Weights of a small mixture-of-experts language model, trained from scratch on English Wikipedia.
Size: 11 layers, width 160, vocabulary 1024, 5.6M parameters.
Experts: 96 SwiGLU neurons an expert, a shared expert of 128 neurons.
Below are experts of layer 6 (counted from 0) of a mixture-of-experts language model. Rows are named router (the router's row for the expert), gate (a neuron's input weights, with its number), up (a neuron's input weights, with its number), down (a neuron's output weights, with its number) and show model dimensions 64-95. Each number is 200 + 40 x the weight over its row's rms, rounded and kept within 0 to 999.
Before each expert's rows: "mostly gets" lists some tokens that are sent to it at least half of the time; "gets" lists some tokens that make up at least twice as much of what it gets as of all text. This comes from a sample of Wikipedia text that the model never trained on. Tokens count by the router's weight.

# expert 3
mostly gets: "ot", "op", " n", "pl", " sh", "l"
gets: " |", "l", "-", "it", "or", "ot"
router,248,206,191,162,227,167,158,238,211,175,195,191,168,221,263,145,184,208,221,182,221,145,132,243,209,157,273,194,208,220,183,237
gate0,209,204,175,199,162,169,219,207,152,259,225,162,113,213,229,213,193,259,157,217,246,140,184,242,210,254,203,227,201,195,205,86
up0,248,177,180,245,185,150,232,180,177,175,234,210,204,120,174,155,154,176,218,161,189,253,221,215,217,261,122,238,219,166,150,242
down0,197,225,185,234,230,222,272,214,209,201,181,251,238,141,234,167,274,262,252,193,177,208,173,145,134,194,207,122,167,228,227,260
gate1,214,297,128,159,210,187,186,176,162,163,252,240,197,279,192,195,164,183,141,136,219,145,207,207,194,207,267,186,218,158,196,208
up1,239,116,269,170,130,187,171,141,180,215,235,155,213,149,204,258,181,269,204,214,124,223,160,173,201,244,191,163,214,232,185,183
down1,190,175,190,254,151,229,194,215,214,199,239,189,198,220,248,228,187,168,148,184,217,176,169,260,177,149,275,179,240,198,247,152
gate2,207,229,211,179,193,126,227,225,129,189,214,168,182,226,159,199,213,214,134,238,266,209,162,196,156,223,182,220,196,154,125,139
up2,268,260,197,145,237,199,279,175,160,121,145,224,234,212,164,194,159,147,209,193,154,144,179,198,161,251,224,213,216,226,141,153
down2,203,223,208,202,114,184,236,249,144,185,183,112,255,179,243,216,173,215,216,220,184,269,196,234,203,159,244,199,210,164,224,172
gate3,260,153,106,201,266,220,193,123,249,254,217,238,201,226,255,207,141,123,179,151,241,163,246,305,163,216,276,207,207,206,212,211
up3,235,188,221,184,118,223,225,174,194,212,150,235,154,151,176,157,246,250,160,233,212,238,157,181,135,244,188,196,233,229,178,225
down3,194,170,208,181,219,289,225,229,202,158,216,167,242,228,212,126,185,98,245,202,186,182,183,189,211,167,186,236,181,172,176,244
gate4,181,340,177,245,236,134,186,178,198,208,154,202,191,197,197,255,175,188,190,187,177,197,266,209,231,199,189,174,155,202,157,149
up4,212,244,202,240,186,182,184,189,228,119,211,217,158,201,216,177,222,168,224,278,234,203,245,150,181,178,312,236,186,238,165,215
down4,192,175,108,171,216,180,208,178,249,219,220,200,231,160,281,177,171,198,224,206,172,184,229,171,89,197,206,200,264,227,189,209
gate5,194,196,190,205,263,210,205,286,119,192,197,253,178,140,186,197,223,149,258,238,223,262,208,202,235,100,291,81,289,190,169,178
up5,234,192,259,173,245,151,119,222,190,151,263,241,254,154,244,219,245,209,168,253,270,203,200,190,195,218,231,127,244,173,188,225
down5,163,226,183,155,241,180,118,182,209,184,255,124,173,187,191,118,231,231,254,283,234,182,198,192,185,158,269,176,234,188,221,188
gate6,214,139,121,189,141,240,224,244,218,148,261,129,129,165,266,235,182,219,234,187,260,201,189,289,143,145,220,210,154,180,204,217
up6,220,217,237,231,181,169,131,176,208,269,141,182,235,227,196,169,263,191,199,178,217,203,234,225,256,222,231,130,158,207,279,287
down6,199,142,95,249,219,255,178,211,225,155,250,111,202,174,238,187,287,209,261,198,176,168,141,221,224,239,200,174,230,185,174,261
gate7,254,240,225,180,182,237,145,170,143,195,287,162,215,232,233,199,182,154,235,146,168,252,210,219,188,128,193,287,217,153,211,238
up7,194,221,249,170,206,279,197,264,217,216,175,243,228,271,240,128,231,200,239,238,207,198,255,180,133,157,247,160,161,206,227,193
down7,238,212,204,174,221,158,122,228,187,205,263,163,221,258,260,142,215,251,232,115,171,238,189,232,202,182,210,191,157,214,192,242
gate8,149,239,174,211,147,196,257,197,195,254,229,160,221,222,219,232,126,185,278,159,233,143,123,223,254,299,205,173,202,252,165,210
up8,194,267,237,265,187,276,218,195,205,162,154,213,236,212,191,202,229,201,158,175,243,186,162,236,236,291,194,231,192,150,163,193
down8,215,212,252,173,177,255,174,253,214,189,257,232,145,244,258,137,176,204,208,174,164,141,155,233,291,139,154,201,195,236,246,140
gate9,162,205,153,267,173,175,200,271,222,278,222,171,147,200,297,156,160,253,216,125,207,205,178,223,239,163,240,240,237,248,123,215
up9,178,210,142,246,194,303,223,257,201,209,162,159,223,193,246,154,271,224,152,221,210,243,194,213,211,113,230,222,239,249,193,141
down9,250,226,195,234,160,203,211,281,288,126,179,133,180,303,183,165,202,220,174,212,199,169,159,268,149,224,173,164,200,167,235,179

# expert 4
mostly gets: " and", "'s", " his", " the", " an", "The"
gets: " the", " and", ",", " a", " was", "y"
router,244,223,203,210,215,194,189,201,190,191,202,176,170,181,189,223,113,253,210,100,176,212,256,189,114,195,193,221,235,180,239,263
gate0,211,253,208,188,234,170,179,269,218,143,164,176,220,254,195,176,169,181,215,118,193,222,254,192,213,147,195,187,276,193,130,227
up0,201,261,223,182,212,185,254,257,270,88,159,184,174,193,203,211,179,178,210,118,158,219,163,232,167,239,168,220,159,176,243,227
down0,190,181,207,166,194,203,247,222,180,213,211,277,260,178,197,239,217,206,196,230,172,182,178,176,151,204,241,171,218,240,104,138
gate1,168,144,163,213,217,196,155,169,201,236,203,151,150,203,163,235,209,177,215,208,186,163,181,205,188,216,234,231,193,137,220,226
up1,174,192,257,192,213,213,199,228,208,197,207,155,197,198,267,155,218,158,306,313,258,168,211,261,197,183,164,202,201,223,228,146
down1,192,207,252,256,178,244,127,139,171,200,194,203,166,182,161,175,184,211,217,206,165,219,258,153,210,185,274,224,222,228,206,183
gate2,240,213,262,162,297,260,256,199,198,232,142,214,213,253,209,179,229,248,190,218,235,214,200,262,196,172,152,196,219,255,241,204
up2,200,201,226,188,283,208,177,200,260,258,199,196,147,240,180,192,170,198,275,161,180,283,244,282,198,200,252,181,195,172,183,158
down2,211,211,167,202,225,164,194,203,162,186,205,246,235,233,132,157,240,235,280,256,216,175,218,148,209,206,231,253,161,210,266,213
gate3,221,194,197,192,196,161,225,162,159,235,250,195,194,151,180,300,209,215,274,213,240,161,190,212,201,175,197,173,190,164,137,167
up3,218,187,303,259,214,239,204,201,218,196,242,240,167,181,221,110,155,152,171,207,176,211,189,291,202,190,216,256,227,197,203,208
down3,170,263,191,159,182,159,231,157,66,206,154,221,107,222,209,186,279,256,232,219,208,188,196,135,284,132,231,178,257,207,207,148
gate4,198,235,243,178,242,195,193,271,183,193,202,222,162,177,218,234,134,221,163,156,195,186,204,157,173,207,184,96,192,249,130,230
up4,255,181,180,244,216,193,182,262,170,187,207,298,172,180,231,204,156,243,172,146,203,183,170,232,204,150,238,187,128,246,204,184
down4,186,187,258,179,252,231,241,173,243,78,259,249,263,194,195,224,245,209,203,189,157,221,161,130,210,170,230,135,148,235,196,169
gate5,173,183,222,122,198,119,118,212,152,188,177,207,185,130,185,259,200,170,262,166,176,230,254,268,186,171,218,113,233,227,98,217
up5,294,235,228,265,243,213,272,155,176,217,188,205,193,156,207,221,177,274,276,202,232,149,177,182,173,179,221,227,212,248,195,165
down5,244,243,215,192,221,179,273,224,237,262,254,201,130,262,210,204,283,136,229,190,209,152,220,186,153,254,164,213,158,153,182,203
gate6,193,182,177,215,199,208,250,244,223,217,163,236,209,201,189,211,179,194,97,258,157,143,207,188,141,236,132,173,217,265,187,168
up6,271,250,265,263,176,267,194,160,163,178,176,265,261,195,183,226,256,121,234,249,183,202,255,220,206,240,203,234,145,186,210,185
down6,193,179,227,266,195,226,191,148,204,278,251,164,97,220,185,151,165,198,214,221,236,226,254,188,270,220,201,320,227,190,168,217
gate7,162,207,218,217,241,180,257,227,172,196,199,156,80,241,187,248,178,198,183,215,201,217,226,157,161,186,166,229,172,214,203,206
up7,183,197,227,188,137,161,263,217,202,218,216,171,166,155,226,122,197,131,154,223,224,175,203,140,228,306,199,191,252,229,236,186
down7,239,179,184,224,272,261,218,197,247,209,196,159,218,227,138,279,212,231,180,169,191,219,136,271,178,150,202,275,244,204,214,217
gate8,260,222,206,251,193,208,182,160,239,213,261,115,148,174,246,186,215,178,227,295,240,233,259,283,207,243,146,244,146,127,184,232
up8,174,224,229,288,232,189,213,163,229,136,218,197,214,194,162,226,229,202,203,228,216,202,204,324,195,233,218,258,161,191,171,200
down8,162,213,140,243,249,147,158,252,182,155,196,207,284,193,172,38,232,233,200,218,195,174,131,221,175,199,239,171,159,202,139,234
gate9,211,241,251,176,258,244,177,225,199,208,220,204,170,224,148,221,128,138,268,223,262,163,244,239,177,202,171,181,183,169,208,212
up9,195,167,190,252,185,156,105,208,190,216,193,187,290,147,165,147,220,195,172,184,262,207,302,150,180,193,155,161,219,241,188,311
down9,185,183,190,127,202,130,249,219,231,191,243,309,178,176,177,293,216,181,183,218,256,236,171,169,163,203,144,184,304,223,178,210

# expert 0
mostly gets: "==", ".\n\n", "\"", " \"", "),", ".\n"
gets: " |", ".", "-", " (", "s", ":"
router,178,183,213,174,238,183,252,154,275,172,191,225,271,223,190,230,195,218,210,208,112,210,275,270,165,252,162,236,200,281,195,193
gate0,175,236,164,189,188,143,183,235,279,223,199,231,134,249,220,270,213,198,195,252,222,173,263,198,217,197,207,256,160,145,138,182
up0,192,167,164,205,131,211,187,225,196,168,253,199,222,187,134,220,207,278,227,221,156,158,206,190,219,204,153,158,243,242,199,201
down0,209,160,167,153,210,201,194,225,158,182,260,195,104,175,176,257,238,189,176,212,230,205,210,200,257,194,213,210,166,132,170,195
gate1,193,206,187,134,101,147,216,189,165,221,181,190,182,208,165,216,153,227,240,169,212,89,242,239,245,240,156,247,176,157,144,183
up1,230,227,167,248,174,242,169,170,214,197,263,176,222,91,187,208,202,227,210,173,258,266,110,202,153,205,220,225,128,244,166,130
down1,169,174,253,236,181,260,153,165,252,220,222,74,249,167,175,224,202,203,153,228,130,208,138,182,173,223,134,246,175,162,203,157
gate2,200,214,197,137,184,234,187,251,199,188,233,217,189,235,218,203,156,145,233,175,235,156,218,187,193,158,227,112,175,160,113,215
up2,221,117,215,181,181,216,162,221,188,206,173,200,202,188,246,174,221,250,238,219,249,150,183,148,179,277,215,230,111,191,188,175
down2,219,189,216,166,177,276,153,169,237,186,217,181,218,184,202,80,236,168,242,152,187,148,165,227,150,190,158,129,258,139,257,247
gate3,219,193,184,194,142,245,222,187,221,246,210,223,195,226,176,232,169,215,249,179,201,133,213,224,214,236,273,109,164,256,160,183
up3,157,192,183,252,225,220,182,190,203,270,190,156,283,220,193,176,177,188,210,191,212,226,237,198,176,155,229,197,254,226,151,139
down3,243,177,188,150,194,202,250,225,186,242,192,159,229,183,172,136,181,263,149,264,258,206,205,204,215,174,163,197,172,236,203,182
gate4,231,173,149,251,201,254,138,174,171,215,197,143,195,244,169,246,224,259,143,231,268,180,165,192,270,253,221,215,175,215,155,221
up4,126,197,212,213,225,156,229,214,185,178,204,274,232,209,171,191,209,185,194,218,264,160,225,163,180,249,198,190,195,189,206,270
down4,255,242,103,220,218,163,189,170,167,243,258,203,164,261,151,158,181,232,208,245,180,200,191,161,197,211,240,175,172,184,220,238
gate5,224,183,182,180,189,106,123,232,197,245,235,235,120,176,210,214,160,206,140,218,222,221,198,173,211,150,208,220,180,207,249,222
up5,153,251,238,259,225,246,254,220,162,171,215,113,197,287,221,221,222,202,162,256,242,114,233,181,221,234,201,158,187,235,198,224
down5,151,258,178,272,219,220,228,218,212,263,216,158,218,246,226,202,238,230,182,296,259,159,181,183,148,278,263,173,141,183,125,264
gate6,256,249,199,157,227,153,252,161,221,223,245,206,210,222,186,197,206,156,150,201,173,191,189,217,266,137,210,184,219,233,240,269
up6,150,184,210,206,217,203,201,152,169,239,267,230,166,121,169,237,163,268,213,273,178,212,194,229,152,162,179,253,174,222,150,206
down6,224,181,167,134,224,194,226,166,163,187,154,203,209,197,192,177,231,160,124,207,166,195,219,150,191,113,185,200,233,272,196,231
gate7,210,251,108,205,225,199,118,195,148,241,177,197,189,148,224,205,161,160,174,189,240,247,166,169,210,158,222,187,245,216,172,264
up7,267,192,173,197,225,267,188,187,227,171,219,265,228,159,220,182,190,133,195,189,199,236,211,210,149,186,162,305,204,229,242,195
down7,182,93,227,219,112,192,155,233,268,208,235,112,174,195,178,246,270,172,204,225,161,202,186,217,279,207,150,201,239,160,173,104
gate8,159,201,196,274,198,207,200,185,175,177,201,225,192,116,262,183,209,243,213,240,210,184,140,139,224,306,189,181,214,158,115,182
up8,260,119,138,211,150,211,266,197,279,194,212,133,199,227,209,220,233,196,172,134,180,307,164,197,228,61,208,234,116,198,115,239
down8,276,257,178,211,255,165,212,151,192,245,189,144,140,178,213,226,186,165,181,194,214,203,150,167,171,156,251,304,155,238,260,210
gate9,199,208,127,237,152,212,173,239,191,226,209,162,218,156,185,152,185,177,195,232,165,116,250,166,237,153,149,168,196,117,151,211
up9,251,228,171,264,214,159,237,183,205,200,200,229,228,148,152,241,216,184,198,199,205,185,168,178,267,228,119,198,226,309,240,184
down9,277,233,197,256,207,239,192,158,204,241,210,206,124,225,241,283,169,239,237,127,168,185,263,206,251,178,231,210,234,134,176,278